{
  "normalize_top_k": true,
  "init_std_router": 0.0288,
  "norm": "rmsnorm",
  "norm_place": "pre",
  "norm_eps": 1e-05,
  "parallel_block": false,
  "init": "uniform",
  "init_std_o": 0.0,
  "init_std_down": 0.0,
  "beta1": 0.95,
  "weight_decay": 0.036,
  "warmup_steps": 96,
  "schedule": "wsd",
  "decay_fraction": 0.843,
  "seq_len": 1024
}
Below are experts of layer 8 (counted from 0) of a mixture-of-experts language model. Rows are named router (the router's row for the expert), gate (a neuron's input weights, with its number), up (a neuron's input weights, with its number) and show model dimensions 0-191. Each number is 128 + 32 x the weight over its row's rms, rounded and kept within 0 to 255. Numbers have three digits each.
Before each expert's rows: a language model's description of what the expert responds to. This comes from a sample of Wikipedia text that the model never trained on.

# expert 51
Description: Commas separating city from state or list items, like Omaha, Nebraska, plus "in", "until", month names and colons after draft years.
router:124184097173169081096115134117104145156176104179195154105216082132095137125136116145117079168116144147063110142082175168130155124152189116108114106165166151137096131119108143139161104132124192137155170123090178116123090064136135098127160160119117082183124185112097091181198132172097100092171154101129096136100105142137120082168163143106179167115176101102113074129110083128129076172100109145113109085102077128151127122080166138174091102074171153159138151151167152118179125112158130152075144101080170123150130124134106155136090175164101094082170085116080165113164112142150120151
gate0:113174118072104120118145109130141092102136163054140106119205121130175151115163139133081152131153097127163230079079057120166092100072150107171092118163133142183127142127102107110230146123169134091117105127048158088112100153109097151140133096115127131112168160090135152107124159086105106099184133152117124170105134079090112100151109082103124147076099145140099124129143106126191124109160199140160110125136118141109129190090072094173129095174153097127106123136131117133072097127101129128078124109077130116116156148065137144137157096099059144112143060151139152086102096125075116170
up0:153153104166123138090170069103155165112159136156104149098185138155187185093124150129131124154170133160146124178120080091159188165168138111169200180122146164098109112132118092103122103133126154103135139118141157045146127178122156149059098160119110114064137108132136081142133094177128177108114097066146173189176171170099108125110169158182186116135134114090129148145189094173101151142195138156120142096141122075137128071202111075180098143126146168145161116070148179091180154130126163170120152096109128124094124152092100137104095181108144122095125171104133145160139130084132118119
gate1:054020115078172168147139189155147101129176137155131130137158115149140145146185123077141183112132180101148107076132102112097177123153043094176123144133136100176149096168095134140142103214062200161122100102145104123131090142077150117163121084125184097139125120114158154121111137103167104078146136087150075096117164137116145115130119123099116190127124157122138127106141104150155147184116137042068092147120116139157122128087148122130154096141068113112146059091076115103205096163139157098149144096074128130119163163114156078154141107164137133154132139132158134105153120099113096112
up1:109102120138104097141086156153108171112169096090108130111161142126135121157119096116115146151115159146144050111142117098082197125112126111094114143106084135069132151171086141108121151190125177154123118154120089184139128150133074210173074088127148071169114168083171118138092148108135182184189140126116080160127156178122150144101137142033111143131101173108170141107103136156129099126168141094181107143137171099108098162107133136077140075175048101108114147138094174122129103176174097122143162115166160122122143140174119087111127078140160141159122145119219129110125082137066089073
gate2:118136052151100136114144118100114158102074108108164182101154150152091089161179093103124116162188126104167105150147139079154120123094112100113148122153147114128099115138151109164142052156145149165164170105078084096195151127109172003143106155170126105123100151134158082084150161096077131099155147199131117106175128132185130118109152137062134158148118159122122152170113144137136139104124169139161124046148150118106137122164115111124184114207136160119127179052112145110081129096126137139116106163134143116099113237093149125148121058103155127122148140113112115109158102110086084154
up2:145125117097093152117115093123088112169154149142121113154107140161082108091151134084144096127125106137166161100125089155135136189161117153167120142129118206134123128154161177183154171098157055134087154124139164086159171141113106179130158148152131126124099133078136128095090112084091086134110163097159091200119101079136112128177107109095140167154120107167095134180084106148092081132091136076101187070146127088174159147065118163133175111119094161122128129217122060172144123182146127119101146163104181147165138153134136154143161073169183033118065154111117145137118080085114148145
gate3:145179153175079109174100185062093132091114134145162135133133154105152147118138169134115096155117125171078145161057086051127157069152167195107089090090119139117158135097104119153138077114116154129097071123145138117121075153141143116159139057148192082142137149079150179116108160096145129152106138135170123145153094113179114108086123084138090134077131160069192119091164156114165133128144108137105107122131108137150055157061159188084157092085120123174088099168135116123080114136094146144133146110108087100135107150120095121199191136102144183124142168159094130109185152162138145172
up3:075202103120077130132198109134135129123076126119084127142131147144176137085098140140160121153093126125157125127117128092155118104138143099186172177100159126117111101137128087087157093070149113113130130088115158110124101097157109156124153095101165110114153107159147118140118088161156104112154097105073122093123142136142107195099149146123161112091089161150070155112151139097170076116085097185149142097136063145107124154135056130178092152133095180082121120141130149116241178083112042121121094107097078104073114067122117164076118164120141121099177165149148175143157214173106140101
gate4:165071061109103145080142206168117089098105103107083123169125085139149140137115077118127148147076119185111132101153104100125205164161147108128136099113112150156068142139144129165181156113146131100132109177139094089099114082066120079085100107132127108091107081141124128153102116157123147170120140192129074134159102138152094085176012148150120112178131108106166154147093138169127146131122148156121128146093117121118144155080122098179082129126101125074159136080143150143070031129104090138202125145123139179109151126109143142095117100056166141087131160125114112142177174128119091158
up4:099170084136068162138113128085145129121137172170103089142125105151121167117138183162165130110135128180137144140106143157129136108091099192121161091160081077129109186094170095126136140063123113170202150126122169080121109196143125078126121154134061054146122136117111173158119143148126148142081177067190103121141149116128196119141095089100104120204097134129203130098106171124189137103174170139159048100134083098101090145159145144185097150125130161075140147140173133118164105115171105168089139127061167125150090113133090130144134110149115163134126156104091092151175110095137095128
gate5:104126078152133132122150201116076159106123106122163072161206137137156170104134101181192144081076111141140152100208198114076104130150157126155079136141137124127115104112074143164145123173128156148141095172123088150137131070096162101098103173123122100145104079086083173100180133169117111149146112120132115186129192128179140123090116107051094175106122108110150120141086108136059131185082142094128149123169091154074146102124165099110110092143112121182151115113142108112191127102163111128122063094171080171153183153142141108138181158113072119108157140131108099144171133154119098153
up5:144143111161082135137125072106159126122121095119114155193143138128072136124060110181144194088061160123069184160167139143072143180107194170159170134103174122196138119108134126186139153127085129097129171145108151136126119141111122164138106218179090120150160146140138163103197157157170148115221100071130237115193134138118097150082168138137174078139125140098112131110193123140141101099118108131131123149088101121074126123142105132110075086138135145112179143149110135128173149149137118136110085146140140112155129129209145152128065157138128166137109135117115146155120162135132144100
gate6:099193114108136144189097143119180142190173126124111173132134119113157133055081204140137158146115149182142106168171109171144207123154132179104167175109149073155118144108093162172066166164137122177147155147149105132123102106089092077120170149117127079073165164162135136116147077134101111092140091128152117133088123077130127118146117159097136107130170174207120131109107097167053140173130116144172158096149122085189128157126094123171135091095120112120162104131132051142133118117179098105133118113148099097088092110061066086082160113153083121125185169117125122099147134150103111126
up6:081128158137116090135095131193081178168102135142133156114100087135133142149196121138081126137079105094083156127125096145146101150137132177203112180117087112158163153090154118138165230157126136149154122130119097183167089150184118096102160096174096196164132137167146096092122147084085135102129117165163134073088176115106147077099109146121123124129121099125091143149100143152106136125154110166120194141127198120121095136163149205134175106134090128129174078189074126122136109121087135123119134128078154104163173199132069086180150083113142093138110128119123103135099051166112132102
gate7:182096151124133107120128150136131167106086222133130117124178130108098118144112089134115155156159095121140081121143116108155174057146118128091110112101113112132111169156083127147159129091147126146118058127089154155155178129148140109145146105085137103106109102130102133150076146126090130133070150077074119119078122115137054109088100134055163153096227068113183094140144172151147137059178140176164098093154143137099146127191115145123071106181073141124101157189087136164176075167133099090028129127141132130154156183122095103099099152105124122092157093099127120145114114129126103090
up7:070124095099107109176138126124151136117171121131105133094142159092110139182119165130100125133121140106113161091127143104120147136112103128127105159076075125111155107122117164097079139149188136101147084121130126132108150159138078086153214080140170170095169151137128099149143139190071132091126124225079148133085134096157135162140152103134150106122082060154177145196109168111175109114108203166084150135110084145095122156126193146128171147121119129119105106110149166145043135190062190154143167082131095143106131119157154109146184061145167092119143097087155113159177138125100058120
gate8:131106120138167085083107151162109098207153063099119126056048146143156188106095122115082128158160143184141113112110108139122109144125167140137152097142147142124087129144134192124125112109022095175134149090067124114080163126160137128166106131098144163158062125102074060139156144133087094125136156120114140124159074143094107151114183159183128137189075124124177122127095137126122118093108088103081151151125100126107147084141160122140115073154170119144146173125114123077134086152146110046144172096146138093084135108116153168102129133152084138188142104152198152172081162093113085130
up8:141153117123107135147164130147131145133128163123106125143159122122118148140148138156135152114207181110177140138133122106159112134141111156098138129112111166123150127126165133124069112127177149137101097081109248081112113091130107117143157095140096106119178121159099177146153135129154108149147197122139094164121168108131104096162129117099103130120010151179148114101077076137196075115131199114146100130156167118135127185161146154141195179161115158135101164115133096150047155117096189166127092168159058138110167172110132148110044095121203104110113183173107086114157146127125150137
gate9:095153136123113115109130149087121108131146010144117108100134072159164137124156123107157113132087107095082120109137088115122136104116153126140079097091162173139107066173139077092149073089147126140132097044151110148166162159130108137093147100075121142182099187163118123164123127105122122119101124142086095234121132185149093152161144114107090122108110130145150120094131125152176130117148123166159092049158081134100133204103078177134076144104125118123112122076108105157119176106126113140162099154133149106148158150172077154104173184177115145183203131107108078112094131134183145080
up9:130123122082116140088133143104157191158175186165128106130076151109099101090167115093105114151129163112130137148133081103146038130092077103121148161101090128124124123108080159083138138106099131255123177102086105128130120103158111110063084145122161114150093147158121102108092135124130109114092088108098148128082138130128120075109139055130101134184170139110093161134098137081187111132100162149182165049114115059114165119118098085187085112101159141184102147130066165136159147114136127104121136135167120106082168169094126084098119113127149139113153186190109135114085065137143154147
gate10:118167156099089154131110140108049128144110112115108140109101152106141172139137156133132176133072181140104149162123087185145163133118173080122055131131117178108119124159105116162157087140168120134133130157142103146149169110085116093126092139126158164177105137147163093132119117105128145180122054121134164114195151113097122169216127084107122106186119141142098176089082100087158125107160120108164216189149090100064160172142106095098144150173135152137132125129093125139169137145071101162174071133168140135190041076060168105141160133117178102098152090167109169132123145148104127130
up10:101159164129212114124123161134132184145111160150133114112161166091126116139096096133155153147144133152125203093096151115099114165135181098117071146180135139161158078107068180128144136120103138070057157189116160110079150109107122141123108067134192137184121107176111126140150089160130145144128108143114149130111175170188143099123115077120105151077158071128139143134099091048140066112136051165098100136130135134159124158196132147069152062134119148106160135095149094164114152160162087112122100110139114112187143138124194097089140148134166105121076136091139075077113120186114165088

# expert 41
Description: Conjunctions joining words or clauses in running prose, mostly and, or, but, plus although, while, especially, as in male and female.
router:127088095133166157133078102141127111135093140172164134142182108091141141137108141076114103129148046175173135119162104139105154098122125115118148119147142176160148102129178090127095095147108156168091101181147200135118144206093144110169143114139165078112099140100118080121123148177160091134156038097097197117109084137146061115139173142166139111092107068126127137167132098175149085174158126117124107146155152150096112103150102166111180085081112138137100153124162130250136161096114173106103119166080129143145133141095098111117181096095156095120178149081110170139165160112155165181
gate3:125139156129097135184115131117121188107129170098048128122059113140059140137055109109174118107117107102125163121117127098134119148171174077131158083126095152080173129144080136146088118139133173139152100112147142132077151166087090079144175196111121127143156099140145146114113123131082155111119134063187156094110119135076102119160072176163193117208139155178103194102128092066133067077195091152112138116155121134099136128159126167115117115100129134136150125113095168154109142094103173168132124154135115162118123178106082145116119012128151117087123176135095160102151131147144088114
up3:136148120134137100087151113123121181108161175102092127115149137113159149188143127060097073082089123110126125159217152100150119104111143122164164107115094132087131117080138173127170106172116103114169104094112127089170112152124118088099179067159169123161172124217039139149167122110133115132099123142097117121209096174195157085172130141097173138123089104133067121132124148138095145125081127151188148108138115129131104130131153172119125116122071129101132114091116104127103137185197154079118162150155196158131150140105130152137125138059145168148152148155156101071124069103159074059
gate4:114152155138122090119138083122124148122073113168153124130100080132143117094099160083102139108089106155130132157177130148116066153139159104161140057116110135114096165171136188115149126141168137139127090159142154081108139138130152126097181058152152159119134147130149211097125161141093126147083089084145113132128161116128176084148156160076159133129161120144105074180149100115137200164114092100153056047168126130138084083123101086171165204089150060087135092141164085138155125123152111035110076087132109063088134166123141129155186120123143076184143133151125131158111128133080156130
up4:078141157142102162146173131199130181156141156130117090123155119138183125147095143111152115105088097092129088102156119158152110122105117086075151107150144118107142178175165123115179136143115145118172150150108135095128100133140141126118130145073220183132100163118100174126107172158161149168092097094122083165134111100087094091126140117153141118190152143117146087140134047127113089156095092177097140093180112151106151157116092131109163171158114085134141055104125123109123059118122126137107146068152172184126044191156096164130165139094145192129130122145124216181173143209128135139
gate5:152100125085121160168083119134158160102124165152133127088130122095115100088125150154154137112167096176140169128163114174142117185158184167152127092118159112124094183126200136169098159149124122104136138177091122147138121081105150191121075192185147139138058149127139133138147141146189162141136118119127176075144085153089141226113175074127163135169153187087101100160121148088100140138095106146161085199168124177069122127105120118112114181092135136154184132194132155093078167133122069139085133099128154117145131128071161191145141119114101129082161164138110100115164182116133176123
up5:156117097113124151106094134088158141110098108134148138190108098173106125090113187115127139118149140126097107164139104149152130187103148188116111141089194143151154058115139093131121098123183152092135147162162102144161080146119083150094096182056093120171080089201141138092095130154158129117151195166133126108146150088137112106080080146131166167179157111131108195114181196122173148157124109151142131143159089128105147086124131135139060166132151140144179104087120122147156104148073090118134094069090096133177077134087078120145157198142112114156181197143168108163117181077114140152
gate6:130124123152132161191153111152106145114126134121158207080136103143143107142191112123161104172181168188172103154105129134145155158112117164107158133151153116154119114140101179111077076102121131158122178069147137096106139175085113131166148142096117154128045087173107164167134077074177062168162113110129093127123114141089128157136204102175102125170122162147141050154151158103148177140089101105103147167146138112173118108150131084097135064166071122090164107170118109129102078139141094161189114164096057168117173141136102157137093131105130116137140134036077164122137151108099134137
up6:153177093132131148152137156113160116162120122098126081110130125073101128152110180142185142103108134130112181149103129081110128141122109185125190096162200112091144144126084090119165181177158085117180090150119083174111095105144115125119087159202130152184126160144139071138146087053117113089154105145113166101119111120144085140147120110162139075118080155152104133123133168190121172177137143124101095109101115158168162085153142137108134098073121164161165190132158172080140127063098104132169105095138135131163095084095151151038174113125088076115157110161125122172069119081120155063
gate7:119079164102072128115154095125128094091160124120176142089107128089091126137133155148108202144090123161126083156121147134075164102113124114115162154125122151103172150124095212082136150169111153114196173137141145143121076170088194135088097156136093085123143164150123097139128120130115085104132073151119133183090092098030112114189150163187100178061126129085089120106191053142147153152114132093092079181155160142097177097145154134195123130142099145112082097124153119078125105142186212113161174158156095150151129102097126153158090115123124129122122155123130109134117131085097153143
up7:125153148136120092153117110140110121179175105157121164144124157082113154119208074108150108110089170159150075105108147083111101105180138176150097112098107196109184129092074133129156085088165127124115133124120127121162171112118141093157142176128158141135145132095125117149136121103089129137167104153153109102115077135149143139143157095154136110117141133184094172116158150131076184183173131156108093085113117108097135204146138132087087122118152184105101143103144080108214116116188166144105211153196093100106058151116229118117117176126131127170168080169159162085139157174136137164
gate8:049168105169099120111141131193139134095104121088124085172135137143120035128107154083168145119134166179115134148139131128155092125126101112129117173128132162105055081149130085168129144106166160108134076165102154114143185071099072175165119130116122183126100115098120140162096104150127081132158185118128148174111116141109137091140125072191127080083143093115140129125141120104056123163181135159160155093127135118090148101117062119155107111180132134115092110155150133148063101093127127060142201143088109150132159180162100099137087144084092109074201119170131184162144142152124168078
up8:109132073123131102124088118193119163138085163230140102113148144135117154116120127128120098110162140095094147123114140176110124108098090111127147113189132093167082176102122143139128142141110144144111143127135167097147131103109123151182208158132078104165155105094129075102155085184077105133165106146106127166115147110126113170138144140200175111126102075159076160149080172133176144147140117165185108067122094118162185137165189118067084101093102120154124069126130206133077094119113118169108135135100147117121080151080124108152100112143129162046185105064090138120145044128135138117
gate9:129109175099164113111160061178068154143119088105082132156140138111141133127141184156129123165064086127113114202036116146120132147112073126146162129146126127118114084097124164109203150148136133143099068135131170149089145130099116066166170156117143116125162139130162128082131114147168107174116214126091133111176146111097117150164176160122176119102140097093148077122147190146204068101096114142126125139098105126130142104145170187111158172131147003107096144156196145144103118105085109128101131113072126134205133137119126124119137147158156129159125094160133160116141155081095125151
up9:187099070124116150145158159146138120114119118097172145142175112126137142069122148150106093173110185154100129149187150188115150171158139103086162120112134103094125096144119200136183160183137152116089147134097112088076130102132096130163100135071151162121158151105116110135150125169125160131081193170098107131149159120106170162111124141190159132145124137134116145151120139122123102131147143156170183143143144088080080128102061129061088156151135172197125124148133145129104072120145040104111109156137161162156074095146092106202097166165126073115103068164186099139158059092088183107
gate10:091143169178110131097138175147089148101120133091107151065197125127083141156122087124139086055069129124074180078048163173130129140120202142132137146151139133143111131109109134104119118103089146110132134146121183255087137140167195121135082108099150108127082139095143124111216137131140107109091156164094130116133134111156124101118069135131099127135149139158074089124163149161063144110159123123150122080105044131138150094127090112168139088149093168107129143081132107106158140118188171147107144142135183126194126069105084076101107144159146172140114120132084137120120102163111134129
up10:158174131087098158125135147126127098143133096122148084180173122156141061110125123133086145124057075096129101131152111158108129143065108102102131135126107128133100208143100127188109194124089109152138118154102122062112145082160132159122116103089132106199112081173113167053126141148160153101111074117150151142125067199155149127140175124113119152149129102087156133185084169112160066145121048117108184146173128144134160109137153117121149194087120124129111139109122125129131180171141121093169116134132135176076115131089180146150123120104074231089156124148061106144118128083186124137
gate11:116109163100151127079156082135146070196110111086094118122137142133085139175103145119152133032128083067133132194137129119162146108149115105086110127088134105142161171097086082168108098119153092152141072131167129149138191108092145081100116125137110112129196131130168123112136159146152202088146074161105110111144045130162169138102148114093101110197098156108109107101159113111104151108049098137095094138163083160149183164128064173113168133122124117152120142097162101145127149141113107148056121140046152093107118132120177115127096093105177186148111132103160179123126157136087161173
up11:150131066175129149088028119098103117106126134134167112123127146119078133099139114114045126183153156170081137175161150137151126149108135121146113118129149099151115129137122183172112101113101181112151144185133116122102170182098109156119076102113149138125143104145157149096134096109126148133111139143090148086162144149167152130172155154160125131116204123165074133090139169172167128104090074135119099157112121086123169111113078134144103146191148177170144136130138130118108174130086085156196163093143161203151088074131130211115095166164155111112085054144111075134219183137144124097
gate12:114119151107072178172223128097132179133100067081132139068093105168177127147144112112120187087117148125110178052144175120096097203146172134154117057126142092103122143133130137106134120142197113115061179126144142114110122159118126098137094061063087118165152120133171137075158113142088123113109135153108129118150172088159125094163088148131141170132165153184137124114089123159171122119137137104118128158112150117073130122103197075110151152134121202146151167128172133106184137121109130129176048092112128124105112147175100189143080173108178135128128175121148133109111084147141107093
up12:129088116122124107163127157109124073070119101150095115130169129163060120120075058119119083112089103118112138113095137141129227144138091147153114147134113099135136106113239162171147153181107098131095110186094128125146144109099132125128141175148205116100127076098145159125140151113110164154133102093076142124085093136142124107118146150091092089094145081199115142138123083120100125102135150142120114182169157162181079129118129165154114129108135147229130137094111101129122127091144155120107197156107101165156118160112160188113148053120088117139142186181076058078145148143090134112
gate13:140126135112128110118106108198184097145146144143058114147083098125142058115110105065146069127153119055163123172134127133141134188127100122154095175126140102074152119122085092165125101099070190156103080106178117101135118115050119146176182116099118111138110110174153146117167130185139104122092149131122193143126106170150143112115175133185130137140109155155128146073086088103084178146144185173134148152143128120087094079099108185104138092160165135101148142156128190124162146164096107129104136166137170094149153153089119110110099069119074132087199128094067141069149130095133083151
up13:111100149133175131177136095144163162106169122118096144119139185164123201138115095118133187115141147099100182141130113110177156072123119105168104107149102075100126123086124163123123161120135112141101135125055129123129136179110179149114140144095108193101111121136083144123064111133076124156162144088085023087061105095182126128139155104168134039135086146144122170085136121125094106071185083167119135117175160133172137088078101130170114144083104119103135142118128064114129176100167098144097157102119145160150124144086164201178174109172200103124125129086151119152159149109106141109

# expert 15
Description: Month names inside dates, especially in tables and birthdates like 31 August 1997, plus "|" row starts and year-range commas.
router:130093144165179117194111087150120153162130103184184148103140128125105104132186104193159172153156173098105092146081141146183153126164174181143102097150091145147135127096135134097094112092131150161107188144099093143101098138136183080131151138142115102157165124150081102189128128174156070111088148128159076124126140088073190038183143159154158145174160134082177123125082157142157102134126127106098124092106141156165094113110092131189126117106176180064116163149138143122116138175160070184074146075077136133124125154107131123109127131151161130116092124117095126136165211171112149151
gate3:079119145120083076146165157155119131103155160159148094123100118138132167130081126105121123080131081146050134121057135057065120220182096196109142091113097156157153162141114073091098132138129158135113060186108145171093105100202114108108130090122197169110134138120090126173110131097201080077099094124091066075126149140098114152127081108164095115147112156126184162139174167158144129170095163183103083099171124144097133098127123157141116154081168119108148106166137120100113119160125166117101136174161124100111106172148103141139142124149147159092088068119118122169143146148090111123
up3:153094117168096128061116129116103143144142169124124127211053073095086118086109142083181145127121127157109132174136158180139151135137185095165120071140114142113147201120088094153118115105111135100165152127128115051178098104153174156136054155171085152133156131167070139128170103178087118118080123087139119131116071090128121084159157134150106159118138159150172135092121182080121140118187099058125126176121104114136039131125068138141060126156116136183116111070131134155110089165119087121165124108114142107134104091159161157113136192152137115121125149149176151099155146090175161146
gate4:089141188149134142125115135165108138195152156111130135146116111100072138130153133075146137168130147130108139113123124037148080195140131071060121112151100082113202124139163077113143102134125092086166148148152149138132087099129114092097140164163125157161121182138192113125041154108087155100214181108149126115137118102158126119122084150120096148103096130124125151093165083111088141139099148158172180110090120178089139120163135142158075088119163181069122088155093110097143066094112140138155159066117119143115090143157107101086162213152127156118129137088163071100130143077149099159
up4:096101146125145154104145105109104116111081189087179098166127062145142143168201073114125114111147087115111151153131094140063100126149104161133101145108137094119114107158129138203160142134128141106118159143109149149176170144138101090121117108083173141022103096140052148131140131113138195084153154059104168099152103133207139130109107111136156145143154163152090067133098182115101144060147120146105144119170146184115156144106064099139147155151042170092131084084167141082109129166147129142189110113142141140154138068139115061149071150151150139138142168159102085120132109113113162113
gate5:116166165134094135104126133127105158077181148120130164116106101139093123103094135136124107101101144127155148114129134088128129153151150102125116163169178127147088129186163095151117070148125131155159155117181096115116128153081109086124149088095204120124117109116162106132145156071081154186129089108170163118151118106030100045116114121046080086085113161182171180084120117091071150186134147141148077139161050131175078109095110085173100104170113110143128153127054132068131109135108151179184165099134125159122146111169154140165144120136183150134174147117129124111168136155098066105
up5:147123133141158094133126077141091083165176124152106091099133111131191184162121122128121128141115151127101132156149126127125091129156164131093141076087167155089060115154124200116139111096136127128127145074127185161103089082114174137201170057160153127096127144126181161140136146087176131077169141099068161107161189122192128201094099107148175145046077102139107058091062135113139118124056124120118150070145125131164163093164134132116142162104112130116138181121118075063162162077102142134069051142122108139118145135127160104108110122102095130084129087118093108152132114133129158143
gate6:182115135129135160104142131081154070111099148166121092040169117142117151162104091079104094109134134098105185125130118110109086088133145114140110111113179117138114088101144106070108129144162134148096137116114154135121140169101114130111117107115111125195161043142104094174128117148124152170109158178090160176136087108102122143093149149166156151109151143159077118131111139091166148139126148114094082163125133091150113123116197200077081103079088181125140100125127202133187088089174168148059129174163103193203141150079134073175138165118119126112226129172132135087153127128133106141
up6:151129154108121138107122098191178118107082087089123151081144111075126119123105101119103146125079105120147128119148090112114111120120110170076237102103111142151147128106163118131083120153169119169109137096144124162129102152127108140153146092120115116106125154143086107078112126152113059096082095122096148055089174097140103071130138077170185098140084201079157068144074144043119126143133122139163144167190182078121151135122184162228138149066098083133129092125111154101154113095162171101105075137182116118148159163108148168150135130145123139118111121152118167063107121126095172119
gate7:106155154155116106141177144086178151176141197197175133123142065163137108187172167147117144135133136152087071141125102156095180178100166114197151143103099111187116130119122127107075193138087105163134150134105182144151097195089099152151145147137082134156099122156132147137106135119115142129136086091226110154109183141122181187072134126121100116080133140125146112168192109171130133143167149092132164169131098114088133067142117139152116127073171153122082124187151122131121205138089102147107105107099165102148116157136177194150135128098166129163144183138153121179130144124089134102
up7:119130125088098126113132132179125127038157083091188097168120132130142057141148198080180082086118140101118107172113097197138117059126155134099131116149180113148134113168186168144125173075090128139102097149106164121164160118158212097089082114181118160124111071102168160133104129092127091140158113128183127115102102143180153163042123145135116118127131114095191140143197107117136115122092141136110105146151097097152101127117130128123187066174144116165188117134130124114078125161145162157146135120122098130108097124185153104157092088138129194099123194100140115162162109126113110190
gate8:130127151106090128182114161152127088207189107100154061156115100157150191150186163179156204104164169110129063160153144159118153170147128126078104157140138131155124106058125158185146168105174088156130133092177169077122131136147115141081126108097076166101120145103154146127109126138105160129192146165099133107155143164151168133163045130113122149171151115111098130149182140148148116158109153155090103093171099118143147215165103154119172126091113164128080147158144080164180096068117130179152107091102112093114134092134114130125155129168077149111084113175173120129098084117128105158
up8:098161111176171133124166104136163129043194125133136062135114159172131150157086153159132127118160114138148150159110126132137111171129115196180150107095082123099098086113152116142138117088106192170130103148142147114113130134095144113125135151143105194148167155090098152093128071088074135148108218175116088120171090099043111068121108120131092133146109164137162102121159116142109093200099090120127106150115171117196116048106158207195153136128142128141160119104150117126116111176086091153138083099121070100161147159187138165108141120104146142107170141168095172150177164131158129133
gate9:097174178121084102084073119085094156076135141151166132143186083118142159131136094104166150142116147115142125137137101125100057110173074069115153066128071081126084121166074125151133098135131124111193143130100169071091128094174139101164152107061115096175149132126101152112131177099124133090119107060139142096188152186133165141152106172088176076111106132168122053129143172099127146118142159084121131151114107173138129092151173121091054142133106102120068192161199097134108167186097117117132127163122154127133086108145208129113138156158139119151124157130155146146165138172099143120
up9:128073079144126152100137185188177057130190147108088107175135109105136163162044124109193130127103098163140131100162158141100159169084122112144113118140141178145139132073187103122113162111138084133135088103180165155108157101155061099087130130159161136142144083149146202197119129139112111080156065106129158121070163126182104088105097176171128112107132129100120130104176153134151122119078127203108096109211084176131158154118066137098139112110077162123100122164116064098102089089121164135106134107112135096161129097127104079120125117115179096147149126077135164120146117123157133126
gate10:109126150173140152155141147111141107127130141127067132161164197095145155055173119090169131059171158130129145116135157138078111087042125145171134084138165131125141186095080090104120168126115138129135115106142140111186083155143183139157104129090139130153143062160128048134115149161107152123106091169126139104095105139129106097114172082122084138125142112156129147137149112109156125138164112085130130120102148154107193173134125138091191022162142182175083105152186102152098111066087145166114118141077051087135173095098115202089089151140158111101150156115144109135103114124105079124
up10:113149128116122086115064142125130151155124089114139099165100186118149152093134210067133159086101134149111115172118115172114134099082193141084161085140151070142135146160188102169147111079082108201167181117129138126111112146167127154123173156118109095118088145130082087147134129107114054125108127133191152151144180080103107141097078122167095120098155112097127103084090165113084128096116154122132151090152074156111125140129140085079150118081167191121126103107219131125090073132132137155158104113071103084127187094170101137076136128187073169151124131087104125098193119107128101106
gate11:104071102089119113096139123069134129089125077109128138134114079124065059102153154168166085134119111132111086120099096128113075142120164153114114129149095097111025134134169079104074077133113165138137122155172127174114086148109210135149072114159050124154120140105177154100140110112119091169128151173111099090133122163088157178145221137163107112161102093101149085110155101086117132179158083155130106091150107108107124179135171134087175111131076109122111185119102102124108092125142123141093119099136108156139151041111088131145118109185128194153160176147151106150092115151148101095
up11:117089076129134141146170151184170069119201148097067134110113125067143130127162104180120124134095032144170073184134121128142102150132112117125066115102125171152156146155148101159095099130062126139151131069074106156129099129065161150093114141110126105107117175124128101145141131098176157133101152134122190139157179158094121131087158110123162111101165130119106109121198131075125135156191075082108095212188158161136114069127092076100159149106164129128153090125120105207173129162101137104120183100107110153089140137112134110153123146128093122152160141160139181102062110134144092097
gate12:147151130104131100221136105155145093172095110082105045078182190129174108109130155130191149139090119146109161215090160099124105155143094118099107107162121140085108090164103133143134156119144156099139129134146173139143126093150124123162123192152085152109102130151118162163145161159170118082091116174171069126130151150100149095206158096146134184151088113124162123124085109143159186182139141130175138058129142145165101124140143129148173143144093175081163120121135092129095081110135124099121022067118121151149080130142150143103152156105130152075192164158077131159154128160106139131
up12:182142132129124156173094045116121132070178135204129139143080185130118101158159110180166104122123167119085126182196136129168107076079165114085118119156082093150131166154104138131125131138083182151089148151157121084124155145098106109124136134113044102137078134149124081187145120149120113135115133142175201118141101073125110111148131059120153119163175174107167138124158087134152143094139179070151115108138129166112126111119145163119150163102123123094150175160176130098187135086152181121152103157128156141076101170131103110112147081066120183141168100097151125121195158053120140156
gate13:098127112143082135091124146095116121124131094126141177095082150171109170153086103240159146124096131065151133145119135080151122125113130049181156123087119153128125130196072189138099109145144130136162146114117112109098134110103160119123104156101129171127179171143093078092217143122119086119112083097128128150141095091152096102121076118127149146160196115159159086101188135138084091193114152141084127188068139119164123127110136102120145140115179122150092117098077164138125127124130130126164148222189151160125124080158073181128098108116128123139206143128181144110159133098139073148
up13:133148091062097148116128096125159199150149110156123106075083158054153163077088104117164156125130139130137097079096082115152107132100089159078098139190093122150090143130184145130124105128114112122140093133097078185137071173181203132107135116110111111170127179135161130126131167148147089165090107152149132063148112178093207130082128155128099140156094132107130077143155150128182158132131155171127144089148115099144124095077185189197133174136145145130144160135076089180122167146215127059131110107149127154148142160157132052137142134139130140145093116125127077140163074127096117118